Below are experts of layer 8 (counted from 0) of a mixture-of-experts language model. Rows are named router (the router's row for the expert) and show model dimensions 0-127. Each number is 500 + 25 x the weight over its row's rms, rounded and kept within 0 to 999. Numbers have three digits each.
After each expert's rows: "mostly gets" lists some tokens that are sent to it at least half of the time. This comes from a sample of Wikipedia text that the model never trained on.

# expert 7
router:469513494492505497499523500483493456507531546543481507510491549490486504488475473527519486490519457493523504488516539488466526532549478502479466514527498510522466501509548483523493510462488525518492486450500540533495478460522513453473507498498510508508509477477504520504510440477467467512565449512471520457473507506474500467507507471514531526527500458471499481485513496527460528508458
mostly gets: " Votes", " Pld", " LINEAR", " Apps", " Yes", " Description"

# expert 51
router:473504493506476511491477485470495499500518521525564525505494497437461460493521515486465486492532503533507483527521527446479494497551466486490531514515496477505464501520530466490546530539485458461533479475509506496482432482508502453490492474511505521507500527472536543507534490454508462523521485505495497490489488496485495466530446515512479498502487459462541491472502510514513505498472
mostly gets: "″E", "″W", "′", " Arthropoda", "/km", " UTC"

# expert 73
router:496530477516494482492496550460481512510501537523565488521491501495491487497513535480505502543511476540484463495539478511493528539532486483496471511498467476501505535498546477512509529491465514481568552454465511462523514471506501488465532448467501509498535478494491487494498515471498535530491497494506525517500480487483468476505510464511523520508428474499513507464517503502509535542473
mostly gets: "è", "ente", "ë", "oura", "lez", "ao"

# expert 29
router:510515504495477485530499454491488500528522557496533508514473528495510482470476478537499479513532487495513485521583488479505527520503497504503454513504480467516511516497521457531539509523463509526528487493516523531487454485505521469476493481457521524513515537466540547446532479510474489496500521519464532417481510477505494478526480494497551518488482481494497497467526510519495512511499
mostly gets: " ", " designated", " JPL", " placed", " buried", " installed"

# expert 25
router:501550474527508528486487511489484514507523496545528513523463539458508522488477529494501458541528519529523450480482492474496501537516520535450435519514459503516507517484522497509512482544499545480495548488448489523463492480533494467496501477485485513501525502471525475480534514467492493497508489474478524509465485455472508469562484502467526503511469490482499477476527496504499538488493
mostly gets: "ș", "â", "ñ", "ł", "ž", "akh"

# expert 30
router:485533489510484522490498529472493496507506528540521565520491489478499444468510525490511493491572470509516479551518518477461464494507494502498493520488514455517460514496529473476518508482498486474529531483515501462491429495492515464493529479512506514505518503485523459484518486499497489528501432544455509513476499476462457482462501468512510517522472464466527494482508512524506530522510
mostly gets: " million", " billion", " hundred"

# expert 76
router:526524454564499521527513503476466494514529492536522505515498503511502490466509514566560478499508507544520476534524546482469476517495477498479498543513514520503497528515520483511490507474492491503514486499507526489498462498539503525522503477464518499500526497487497509435541478482486507511508492486464517497455548494491512446539453468440531521442493491473498517493517488515510482497482
mostly gets: "\".", ".\"", " but", " However", ".\"\n\n", "\".\n\n"

# expert 61
router:409549502520495493528548492491500500500501529514488481499473507505463478503527465490533477518509508492494442492458500489514506526541490540504491481528472489502445495466529481520530560486500503473512514504522528493484490504493532511507485487451505544524527516481515503499527473455508493508506498470458530507480504498510506484561490454470531499505508513483505480492487532515467527558476
mostly gets: "In", " during", " During", "After", " |\n\n", " After"

# expert 74
router:481515498504514481563509494477480509522535544495501531507481559506438470474488523502510476504527483474516502506484477476470535485542490522492502521523508485537509507487508489503526499457445518471503472490491530468487498505482527464528531467517509538510487509478496473495530438486467490520514490519457520516516422493466488483521463478498528507480479478475514489491480500505503523566489
mostly gets: " a", " an", " largest", " large", " small", "/sq"

# expert 26
router:493485473520486485512526485480517489510510531523507546526483506502455489482438498485517509564510455539456499501518492489486493492509475501508471551467524464512494523503529472528508493490451501496506524441533506481465488472523528514498514466479478517530518554499506521473526475475481474550500487503503493496536473477483469493568474472460483522498472473510499512476510542516472505504520
mostly gets: " the", " his", " their", " its", " her", "'s"

# expert 46
router:494502484569480489481481492477480507539553516499517492521457486457514501519471525506523492515490509503507460522569510503493471477493521512489499507511491480493478517505519502474500521479444460462539537501512520560482483470481487519527505489475518521521499530458504497499502485521471466525507519485490541478516468487484472496546488477505533490462466438514565496470526515515507473486490
mostly gets: "lect", "ac", "ffic", "rat", "ch", "par"

# expert 23
router:485546478487519523504467457481468501488519551503523499528486513513505473477444489523494483530526514483497443492514480503495523506499496478509495536507499514513496525502531469488521511441522518548558503429462527497474490506544526498491462473501487466504518522493499519510504500491509493512512500492511527506427463502491495468511494494445519514504486501503514460467568526510499498535467
mostly gets: "oh", " Kitt", "ipp", "ush", "ood", "angel"

# expert 54
router:476561489504489474502490426510488514517514512528511566517476523466474490485467536509517477521505481499502485505495521505479508534509507513493532531524471481518504529486510492524526516497514519455507521492504506470483445506447526470508468493481543505546524520468498557518513516505470451517556504497476545527548473479510504491534507505480461515517470493493515472490519535498525505480512
mostly gets: " Fl", " Ind", " Sl", " Lemmon", " Old", " Bu"

# expert 44
router:491520489511474528497468458491472484519496515500501522522427539466509477520504495493508478479495491521511477505492489489494492502492514480455519474514474473511473496508497492504501512479484545496508494486527542510437445493521511474526456511509494528497520487458502536525549455504433445516493487551489533452503496481478486493498503493517513519473470484494549467492510525505436504485468
mostly gets: "gr", " inc", " dist", " cl", " inst", "cont"

# expert 75
router:437488529504511468509502510496493495536519525516522535509487531503465445482507473554510478477499462479510503546528525467491507515508494524482490503533454510514483506530512475507544504490477499518493508467450497515500492486477537519493514465481563496512490515488514536485506455477479485541490468519441501498512545486520502470492492469503497476447482502462498488476566494513479541481491
mostly gets: " have", " had", " would", " could", " took", " has"

# expert 28
router:514520518494462495524528517491472460500511516535552530502492495465499492497519472547512485556505451517502475500531502477452534545520496529491437514557492507523476537507543485516502520510516516481531485451500517528493473475488517504480516467476504512495530515504527491478512506465478500519485535516517502522512466459451459484504498461479520499479462474484530532471526509500507514532467
mostly gets: "ić", "ović", "ski", "berg", "sky", "mann"

# expert 8
router:474500471515485489493443479484505475506552536494513503535492532483466529465479555525505471526506491503473461495504519500518518503560452513478475535521443469498482497476502493518523532465455516507491476502485508538456484500511512459496511515477514528502508522475547523483556454522501464522501504514460527511509543494516458493518522487500485538484476482495502467486502523491464513521487
mostly gets: "    ", " MF", "   ", " DF", " FW", "  "

# expert 33
router:450504499517510464484544529482487472547519540523509528543481516474486489511442487505526495552534537522464484499485538485483524508545499539495511485480508503538483513519521486516580529513495513513532514483498525482496502481540532465503486488444514503510494513461525510498515524524480515504526489536459531511481535486446495494501483499501521473463515487474497487491490502495448517519524
mostly gets: " (", "==", "===", "^{", " inter", " sub"

# expert 18
router:489527468509485465547479486481487486514493500514511507504512533444500501468479468477534462554511511552487526510509517461452507552556466510493478533526484501529477554532523475513510535508490502478515502478482524519521488498460502465476515469504531518533524541488540511463501494506523493514524513506491506498476503497467452510494458495491529485523511491472499532497506549516527521506451
mostly gets: " Racing", " Cup", " Award", " Street", " School", " Records"

# expert 72
router:492502498548471496498523458480505523488541539517534500499488531500506468531499484519503459493543509542487478503521551513508526500548507520490478484513478504493479484478520493542527497478485503496506531494524520472503480478529511469464518512422561511499523521476500494485535490488454512507506483495513532504472558491502488483532517452483550527441496471482538504506501490512462517532518
mostly gets: " where", " what", " some", "After", " without", " how"

# expert 42
router:465489532479471445500497478492486473474484542516508526500467518496465513481464514507516492493545486498488515496503537449498427508538477509507515460509508492518511526483511474538563491511496527490527518518523515476469481517497523457484526509466525530500534530472508500425525481514475506518500449514503532477500520485466499502535504475502510538494468486502531517491526512506466537529529
mostly gets: " two", " one", " second", " other", " three", " some"

# expert 10
router:491500506543537484495490468504432452490550501519497524527498527508479490501480504530510511491518501492495490501503514498502498539507489493493476495560494504526415498512526459525493519535503550476523491457500508492495466485519515458507498501458509511516529492478512499507515478499504491531505471531446530465511513446500465483551514458444496519501497476472525467485521505522497532488461
mostly gets: " April", " January", " July", " February", " August", " September"

# expert 77
router:471478500510496454543446519482507444538524540511482475525481520497502493483488489517499486502496512474488511523509476464517491514503505503467454499472497508525466518549517482491490519511496523518529503504439550540490477468531504505461536494518529548513529522490503453446538480484503478520542475549500505469482522489518482476489488486513491527500504504470513498487573491514491496544506
mostly gets: " Genus", " role", " relationship", "Species", " genus", " Species"

# expert 45
router:498522506485481490515505498497496491513520494508522543524484505453512499497487519494507476478532506502509506514520513471445474545567501496480508482540519488528473531524509478511518526514465518490495486459493509520510475489467485435530512509508504512527538540485558550439503489492498492538526452492463505451474524487496445474507453464474518524484466480510508501486521529513515535507478
mostly gets: " III", " listing", " IV", " Awards", " Series", " II"

# expert 31
router:470492469540507490521464517493489515535507518514500529519478508486497482507469467527523476512509499538530534563516491479479469535534464519507475541494508493527477527520529473477497517505534522443528519478462506546490479495484462492500503440509505537516547525481531472452537470473508461520553461489452513482493490485480496503480448499484507492494518490476490502474516486510511506515518
mostly gets: " season", " year", " km", " years", " days", " war"

# expert 38
router:511498518528542503503495506480481472493537508510505547538454510508487421481464517489518482461521491482484484492517505491498496513515506519497485483499514453524458525515507492513519503471500515517524483473493509498490456506520508410510504514500510507532592506491504516507513481491470489526512450541482510462508518458463489470526471484507533516506462467498485471484522514520473543501492
mostly gets: " six", " ten", "teen", " nine", " five", " eight"

# expert 11
router:494493447532531517499515496473462514512512520530546481523489522489491481460498532577551501520492479506495488547534520507488492520518485523486465499485496519528499510539515473520505530477477459482523477494506507537477485495510528477507493484486508498528526528484504524438530469477468477522529462473439516490458516502515497464525444462449524516500506496466514497482489502511491497510524
mostly gets: " .", ".", ".\n", ").", ").\n", "\"."

# expert 3
router:504481478483462459483503476494495503506527489487515497508493500418471494463503481522515475537520430460491435499514512490502474500527452530478485522498460517512516492527491492527520532511512473453520489491436518545462474472543523449505487478486495499508504504501522518522529471507490483502539479509488510508490503480469508499492461500520493555517472455475517469498532499524493511517494
mostly gets: " mon", " fac", " ne", " pol", " quant", " ox"

# expert 60
router:486506460508474461518496502512495460535515519506496491548481521442503470466472479498545492510509521524529510527481469470454489488483446524496483541477486499523454510540506478530522514484460507510492448492456524511496508493503501487464537471495504543529519569493502477480521491508499490524531501518505520483449486488503480507458503506514511509510508496459535498487548521534499516508446
mostly gets: " design", " politician", " water", " art", " rock", " research"

# expert 70
router:419515487496485458533523474472471472507513510511499507499495549508496488474484491514529494489492487504524461522516502511507524507512482513510470561535450493538435514550534448520513521467456487525530506488528499493519493489500535515477543489487549504516511507490511543486497485471489491518503494523452501463525494497496477489506496442519500480468483529473504517479538503503514546485483
mostly gets: " played", " made", " won", " released", " began", " used"

# expert 12
router:510559471519464523519502499496500464532506532507522568519465510491489462471506515511500498478520475496505506519496474448490522514558495525473494521491489460531481511474539462495503524506490521502522503486486546480454489477544517472487506490490498514505522507486510528483540484471483492552501494477463527492479513470479499502475487474470493490492484448494497500477563508563507554534505
mostly gets: " MPC", " Pts", " GF", " www", " well", " GD"

# expert 27
router:503547512552479510547483510499490477517509495513503511509447497502466470455495497479518467489511483483480454523539508478491517515533491515487441533521468497515470503519530484521514507503485516507519498523544524490480497484524534517466563526490519530531512513492498520500488489502489436529504441491519523460474500510487503499577505476479519525446503474479506505476469509532469522504514
mostly gets: " of", " against", " among", " between", " with", " by"

# expert 1
router:504506486504445487528430447479477491515504524539501490504491516475492502465446506498517486532504497475482503507473514488479473506500476468483504540481497470527454519509504460498502532500539513466526520511498507473491489515515480477492511463498507551520521560478533522489502465491485497533507483509536516425488525508473473495500484501527476542533486495477503471492517541534503519450454
mostly gets: " President", " Minister", " Royal", " Director", " Second", " General"

# expert 14
router:474503490538503466478521491506488493531507499510512539511482540466484511488498456508546492496502475501457485513470495493451494534463471474482505495516463493541506522524517485550506527474439528484470517489504518494478493480490496453470480457501495527512505505466497561545543487502498486497514487488437528488474484476478471500483492504522470508474498481459494472474563519539458500498520
mostly gets: " un", " cl", " con", " res", " comp", " en"

# expert 9
router:447505459510523458507511454463492497503488534513503491512492498461506455481475489503513489536515518544493489504521518456543556505532484504504481512516492524510465489497512458515508519497451533494519456486467528499472487464518476422496488508517503544507495539458526508476513493463509497518491488547490496480557486477522527461505501488488514526477517479453527492497487506503460514494525
mostly gets: " Coordinates", "History", " Website", " ±%", " Died", "Scientific"

# expert 64
router:536531453504541497511461466472510467532535523511521542518501535500489466483481531506500449562534469521514504490535503498478499501544503507490451535583500464525492540502545467518503509504493475491544470474466512517509483504495493467492549505515525501487526503492503521495520460520480493520510517509477534486507480478478478481503498476483540470483470477466511500487501528509512517519485
mostly gets: " York", " British", " United", " England", " London", " Australia"

# expert 17
router:505495485522515509506503455482498474518552535485526485508499497493511486486452480501518468516500493540515506507494472488496478526545460483497454548520472492508414478534537474532529497489510509494510466482496513479498484512546496485465537480441527540513491508481527464466544481483499479524557506535494523459484500468502477519485495510438521501503503466481509497488529510502510527498493
mostly gets: " city", " state", " town", " country", " Municipality", " village"

# expert 59
router:466509476485493528490453523432492484531508530517516530524479498496495470491497512491532495499512500531509480486517500497490510478512476486465501521536492512504434554474512494490532515514487517490517499486503526481508440480494510459475534484509522510511498507485530495471531512467495477505491437506468503504483463474465409485500514504466531534548487483463537507486516514551519505523502
mostly gets: ".\n\n", "\".\n\n", " ==\n", ".\"\n\n", "==\n", ").\n\n"

# expert 36
router:481499477519496511519463478480475474497491507534515496524468503472494467463480506520532505512530502496496472492510505494468457506498512503496500521555465489545480514456496483530513512482493544473516468466461507506500480472523502500554502506503500487530527491490506507483503525464431446522508454538515540437470460510519503487511484493510534502497460454502521480462532515507454514463472
mostly gets: "olec", "unt", "n", "irt", " gun", "oot"